config = dict(
    n_layer=9,
    d_model=256,
    n_experts=128,
    experts_per_token=4,
    d_expert=96,
    d_shared_expert=128,
    activation='swiglu',
    moe_layers=[0, 1, 2, 3, 4, 5, 6, 7, 8],
    router_score='softmax',
    normalize_top_k=False,
    routed_scale=15.4,
    balance_loss=0.00838,
    balance_bias=False,
    n_groups=8,
    groups_per_token=2,
    init_std_router=0.0266,
    lr_router=0.00202,
    n_head=2,
    n_kv_head=1,
    head_dim=128,
    vocab_size=2048,
    norm='rmsnorm',
    norm_place='pre',
    norm_eps=1e-05,
    positions='rope',
    rope_base=10000.0,
    rope_fraction=1.0,
    qk_norm=False,
    attn_scale=0.0884,
    tie_embeddings=False,
    parallel_block=False,
    init='uniform',
    init_std_qkv=0.0471,
    init_std_o=0.0471,
    init_std_up=0.0471,
    init_std_down=0.0,
    optimizer='muon',
    lr=0.0125,
    lr_mult_o=0.618,
    beta1=0.95,
    lr_head=0.00872,
    warmup_steps=200,
    schedule='wsd',
    decay_fraction=1.0,
    decay_shape='cos',
    final_lr_fraction=0.02,
    batch_tokens=131072,
    seq_len=512,
    doc_mask=False,
    z_loss=1e-05,
    train_tokens=944800000,
    steps=7209,
    dataset='wikipedia_en',
)
Below are experts of layer 3 (counted from 0) of a mixture-of-experts language model. Rows are named router (the router's row for the expert), gate (a neuron's input weights, with its number), up (a neuron's input weights, with its number) and show model dimensions 0-127. Each number is 500 + 50 x the weight over its row's rms, rounded and kept within 0 to 999. Numbers have three digits each.
After each expert's rows: "gets" lists some tokens that make up at least twice as much of what it gets as of all text. This comes from a sample of Wikipedia text that the model never trained on. Tokens count by the router's weight.

# expert 82
router:557552409468520461502574539441588525447448481485565515477503474443579530559480394565458542595485532574459493486470533564480481441414451428454495514495514521458535438441481532508476503406546507543437513487487580454513408526531431404486506388544607491507565500460431622555514528451454455502590492578459505458482551522521503554503517438444498500428483452481524442497546412554609468492513
gate0:557530532465503445565515535505551515549532523502512545472495415509578543511516582542443543551472592464458522528455458453486584399539470560589508534455495429539452572442403497387471519528556695492430484486459574478426549514462432423546461480424561521467523453496537554434514508539490477505525499483532514565509466584580491425515458520508456487544502439504484548455481511490541575448483
up0:494557533476509471433444499500406516581311462534484417567409540506509479501521420470523490524474532532576467511615548500484401533472612429457566522428561445419530512487454482545424542483514428465528510479551522457569477490524639564485558486468435434552443505564465480536520468548483529492506563515529555477568385492484408508486509537543442521584559556489461518500557425430603461494529
gate1:475498471526571463413539497491564385460560534418543492474449596522526481532499514465468512384448525436478553493378488454441512513511461553477519514475427486530467485397458506495488542493489547501530438549432453477438517459519434465522572493498485458537563492441542421479495502423458459544564534499543593479452526482497546514519423454551491498620592476553466446445392520516445497551512
up1:510449541361427556452510418456527522546502545483437475498512550385533574460537529564469514471476536488461576445551504540508437515465421501455526530563469506438541476412510511522411442444591518503487422455504501509522484625473511447446495540414583491474499518526572589568533450495371446506513455375527506474495578513423565535420497526441498443440418580516629588475480442558477449496480
gets: "ri", "li", "i", "ul", "u", "gi"

# expert 40
router:444460543451433455455557514531488510474551492476523504466489511500610530421490461392541539500421402481500514485407543483488491418440538402422491516556585477558529568466445570610462481517482498541492512483518495524453554574584498457453529457485458420507445419496542448483550407547505483466533461441528549448455468530509409405477526576464550515520515579563491444488528537507512451522523
gate3:483497582463435579344479493499475622497456513441474517588569562544504555446533509471439461556427440447502512426526437488503494521548541442493502454596487450560503601559518561477452572556410487523505495486543409529502453584502569555549562466520479583555446509499450546509433527494432558589469416500497534457524528438495478496509500571483412477517528537485511478507505412464535474577447
up3:409520586538482544461436539465651474577566485445463514462473416503499531492596485441553457489480591504534577556479490513488627510414493536507517362556471488512472501471581496523424553597493445529558535431522611475489419591601480564613545476536465478481591413570542482530492445435507507431449432516505465445513504516603566385477435474503444474474435511387547445473528501540480520437555
gate4:401470492532464583498506476519486499511560451536580547538395529624439474501579484418504630522485498462487483475476475503419463555515481442455506623432538536642513467468587504551538510554523497567502521505526480453556590492584551478464538408444440501493448490462494432454585479476495420467510570508543473457419409461557538445499501566512453473551511461529508413517530489450422494593471
up4:422442468605408617588450416551389413471575459496551503536466520501373506493515443498499488482488517500429462465523489534440509547531467503491426509518470441517540528508404566540521473454533514517423495459550523457465474518522475450445429482482469435455555539479515519554552514551493422488561474475495506512409453460499518452583411551555446464562452582533526451540409422526438504638522
gets: "B", "T", "mb", "L", "R", "ph"

# expert 105
router:517389570540509474588448615563575467610537432472553439564461466530451505505442602515494508504422415574566390500427549517528520476450550551453512486554468537587436500482514524522497522442502595445505543557596410504554539465481476457523572419535481497517523500545491507512588569502402496499440581534478509530448549480509467510404494455459584437501487477525585484452470554475564526590482
gate0:520526521535491460495572484491526489514529529510497507488433449617526469523470545508537515552517465599508460458456422520540423559457475504503443440522567431525467574477559446569472426415550517478496539505494515472470551611546525549523557459574467529533527623478475405509447556477598526579543444436506483521423540481531503465539428425418503484459576431403445456507462552478534442456495
up0:605515552538394471485439439424477498487454510487528537525494531434436557450556536490497559608516595409485525469572375429550494449463446554474524519566398599445529559409490512573625555519523527518374608460562476481563528496560540516488471531471496450577410561509501446500460467519576383485458444482514450531479497525506481564439488467542572469523534437445534513520480518506464582574471
gate1:502519461528573602517533594461524474434370494479480472599468432439496599496517443449513442540356481483438430438536539461495461440457547459473489486528485477541499500532484526480486504503541486428545531485575439504520438610434446563526543523438529546504500457341456463456543586518470463495553543524504483565513531486423463431571502515510466588536515523592429358442483559434447469511415
up1:518507487530441493461588512399546590533446510531548467458511515465508478412435543442495580556535428525457477421523588527398427548483463516445489470554434460569560442454368418437451486541510402564513488490471512533564463531504440548514572511475482555490523428479594465528532552514549485512595403443520439509556550443480550571479431566439461513592525518467462484464488466475565471466549
gets: ":", ",", " –", " /", " is", "="

# expert 89
router:584562413367577483449536514423552438420480445583542473521450522424530529575460425533493455556594517600498475460524568557456496467552516497527541539459489545527528461394467448452466526395475466460457570467523577435531530429529452498496385453541555528517460542520477583503577508460486434532543530545431501513613557539524461544491513458499419546433441477496536532416570428515593519497559
gate0:513447440492506492435412429549493580470514559442384486549436476551488502555496523475489476507530528602551409472453570540489567509557435524473546409594489459429502495439505480556579501490497557503463542494489590557465557479572536552495408428519574346485513518533354467544491398435519432491470508508463456469496554556460492476546476647538500513503598524509533479488438502485525521516482
up0:468578500516593458539459525431511455503399410561575531572518455502424472548630455554518542548495609469453643523533455470507455498509512481440478502428588506481490485518457452572438492468525512490524494499473510487481494527458504483470511522487481630520501458573554477537564504574517467472458451499562564544494474516439476517535560500520564574491517482419433540507459474541470487523501
gate1:459435548533525477460411518521459432410502478418437489551526463604510504496597610499504514523489499434522532493515424501475577495449571487558596486496593611475536540486522477484496595479458526416580552499579451531594487382535457420511519491500501419520349494480534451429571514499488485582500498547492465443494530530527437585523505536419535548575445506488476467561430459516469501548431
up1:445537423505533479481488497593540550446472468437517514498500439500505560509486495573397497566485519504505605531468576516447515522404439546426516473568551473466528504486548529459478560603645502456567505520534464496511515524507506524593590511525576576500521466554518436496425510472486510475431566492440464495567552503505523486540432587527553603532566428512418495458481484557416543520573
gets: "el", "ri", "mi", "li", "l", " Al"

# expert 29
router:469533544464429419443524586449495556481499536591493433578538487506509461468542481476422540590454426563586438517519520509512503467464544487449564479511487516543448627506424563500503550451517499514451440377474500515466530454482571553470445513582469493411466454487510533391566535537471528524582541412421443508433545490442604551462490517441459492418577509566419424512581467494432493443478
gate0:488472423557589505561506529431616540505517429521509508540594541529536511546503441512432537470434537522457505456468460459493480536499429508500458456445427483458450557590512533481551444579514428409526504506538585524494569513430350435561435531415496396436512531457521497492517448598448555550499539496521568533504481510481516513546606522496501459533467456443491509582475502483457583536423
up0:558562543492395564471557466488425452521492511494537441475483554524523534576475539595510496447505423440556389551513487566432498456461477599545528523514566380433531540593466505530500579494362571444496536538489481545499556544559614488529500468498600549465541477460580504521434535500529509495499502493509488467553466452511472541455563463527590504423569491437503401524470438545471494529521
gate1:512503501471505499494562471480466557503504498508508502563433544475521587456462555482512478569518475445538507448542367474481522450543483420471518534589543487625431498571602477380499416546515544434465571556434505453559493531488499468552530544484489462577565473464492466381419578596508463537538557498399456429512530520545465545519415519523490495410480576560523471530506554541467504518443
up1:523539473432521522426499549431483523494434480503583569481358569457490432431462461478550433509490604458515409492478415500509504455437552467408563497571466494603576568522561517492550424553498513496510483577442510428485487524475449548572552555536449521557545477449460446529454527528463467470552540463424506445489518422514544510429416514478549430470435619449442499448524495553448521579477
gets: "vi", "j", "y", "ja", "a", "i"

# expert 37
router:542471545605576423412537536437539483490552518555533442547487470532441520495421500571569494544605471568572422576466575478570577467508529445503522476538486502565551417436477546546454515378508493480424534477510526495477521573534525463435608407430429424531519558508496473531519430523494539540581520487483547502519442487457495495397513401448547537432547484519529418497413506532539411459517
gate0:338483485488477566539432487441539536451562502495540435477434517518510576481518549546534484478413542503453474522571477569366561450493457454553546479472458539495548558514465496527510376506450497583569617469447529526454512474491581508575493487518508535662553462475497403397535462543446448472518505471506540474561547471484566559497529535498457552545347443569483509484504515497506402456510
up0:557548506572502354350525557546492469517472458468532513525404460404416419465604452532468555456446508523576564478477459409496453521476475487498544466504579471562409458457618562506451553463473506492463456597373530548516482535563491502455495464474464512483480579524517531517438481476569509622516472566451487456435536460498434425392566493543553411512459501523505545444538503485509502541524
gate1:485465490498530571491595500437592531508525520569567441494460512458501480519535379606512526518475477540518470496530512512417490532565474541537500383500453573536446520493462421394450513474398508478488562574446592532471532487461482488525570434528548556524470403519469429536519501466466549531500443446597519516536456542584515548415416476436521566518543442525463510492483504640531558522514
up1:464572463557542580519540489444573510484562447448427496418509467548562510483492449514594478548457535506475481531497487523540543475452602632506510509406481503495439419554468511535545494481544439501512561523476588524421586518521471526516495557489486574468607447497497536568503432471468498478506366493527471516544521532460577562535581467496513495457464419514541469565423489471476489509496
gets: "u", "a", "R", "T", "A", "o"

# expert 100
router:562463553597474499460515490523470392478575447420538437513450593537565518497430490484505558346531605540494438549494537557586528491557412414495504550504589470471508580464456478565576500486485539507494541441520436421476466508454499453513538506548430507481457547501476547352440448472521535517440526542439472484564485507502484551443443429452436522540504473470552528542550504578540511624450
gate0:519562401502542523473545438549515512483488520406522480520471618498584405411522533489553494481504518591410486456438575485480533499480456407543515539509450487483599562497527558484483550493480527525445419583507379525502504509442433507429436524515495473611469443412534540451523572567480398527447502537490450496508500488487371498457577497508483513438364518508526571483537481539538550462527
up0:527470525591499505517563526576462435469589546562557495576527527503498522486528456528579478493439399491500415528579521469459445555544499534468437488440514521525517436509486461516489421514561433579482495396477539544564459517553459483480533530446549571543508586413546521485597535466460475552519456419531452561399464523458625485530505449382451526587526634529528479420507477429506555507393
gate1:496467485549493475450502518604517539418535565453479434557456472555413524574514438496429534478481496569436589551473571478459476518532424514550542456470473617544441579619441514510533478464506490525475517433425514342473532456481452506458500595480499534481545564454551509514482520530530394462508374491481569494573440502547539492514418491473423486596442477451479567526505583521531504483595
up1:446515505575410457549517523503489512458441501470527493501490470487463430551513496532445567479487547413503600539540481531569460512467574501625625482484516471438414517486536478521607529563469597465422438451445524450479586543574530452589484557574546416560440422517578507530433557522482551545465516480540454514536512495590508554508529538456568558635473543505503476585511541569484500494445
gets: " ", ":", " (", " st", " di", " as"

# expert 15
router:471559477519505509451474516526532495414553554493372571557523541468457603492472505557480468452617553506498449437532449582501504483540486520628512551515418557485379574599464453473514463545518483518554458506498577571564554481569480481492444500487582553493476516570622531534434500413514486593483486495515537497497439444484431489591488520545438567510540588521577513501466483601467481490583
gate0:585515567423553557577529444457458516440491496505500496508424463557510524483469503458497430417512429507495386530475484582526527499563487403520542589547563475535481440477493504470469574503466473526543445599474455456592489562447585417421514496410446540510476514559527480553524389453503517505465510450496558570484494492491515559463510422520496530495468453452509546530576526562462502534562
up0:427425505567452448499509466565472417519427448553562507477539547479471508419442615525474435544432464479548553486471498469548480548449508499536430478525473521464430567561560466525425502434538556473481488507569516500436544449500536575491447505399549493480471438418456476434420467480462538542534557481371461436454519540527451471540514581465576559488495454539628602509420573475500445494464
gate1:461612482557534526613568574438471449574451476404520533487488413618435428540572585583465554485374476479510472464586540502648543543472504521456511524542469527556505574528503488485571484486581457475566540489486483471495564550511507552507496517427557557530588425471464571507444467449491519519472538562497468547512515519470537604498453558536522525511477538531551550484515626488446491544474
up1:534431445493453486396467571526486533421546497453488469527536551515626444513515471440512448477619499499389615545485452511425400523482417482548528439528541492423532444501495528509405488548478497502482459539471577503619454477492516485451539540510457422532536532525432475582476597634541508560506472476568460545405507506509564529503477513442558424513448439483426472565483542425465559457520
gets: " his", " her", " he", " their", " its", " she"

# expert 47
router:544475503503574467456542510398522473534420531428533549471546497484483484452488406444520485439492451452548443570576540465471433463423432415477426419485474563568586555471485451473513441466459555514423488533485502472478432512454516476556442454468482510540452554480603430520477397491500452454542463530518534486532480549447435488387480402480460519507465441465527550485520519499577483440545
gate4:506603505449530498418497550456528419515523440449556509501412490442466470537529399486449450513476527389532447506441435460504499411525456614474473425528444394555481442478489472484550574483485517453515467648567470512414556491500554442439505582557487531567538499535547397431548467490504492422521531473576498452508609506424516499503489553530487535460524519504534550476460464444596516487496
up4:588500483522414528569491493552563477518538484559513446561432538519654567466610566536486528561426429574455527506545577444421504592522534546567508605561573545585493516517500464511606377483515411522503501460517533547489470502467524538549477441419401449511431408541549565433516498607555485551457504513497584483449474492561586501595454549478426506511520430477456540454509450430535524478513
gate5:552508453455539529554590560512478466483528518510522516479547461470520452555448483479499409423529552566499544503461425513403522555452490506550476460455556470504392514491544515530510525535450583533534502553439497526538438529449447474496497534479494592564498481467522575471409434409534520525449504514512532598444624540510514589503429481556476504541405385439437516490491527544552467511534
up5:552585437445474455543424554438587446537446445531575474528486472461505585529456421475471458475570544538515585567409422539473412459544417523483519504466574532497458523446526427473570528544516502545462566605521493437535494452382511544571495462532447531527435480580540494482424418434549488522491464510492516516472603551528547442476485527465441501584435416434505548518594437489558507483528
gets: "s", "os", "amp", "op", "ip", " P"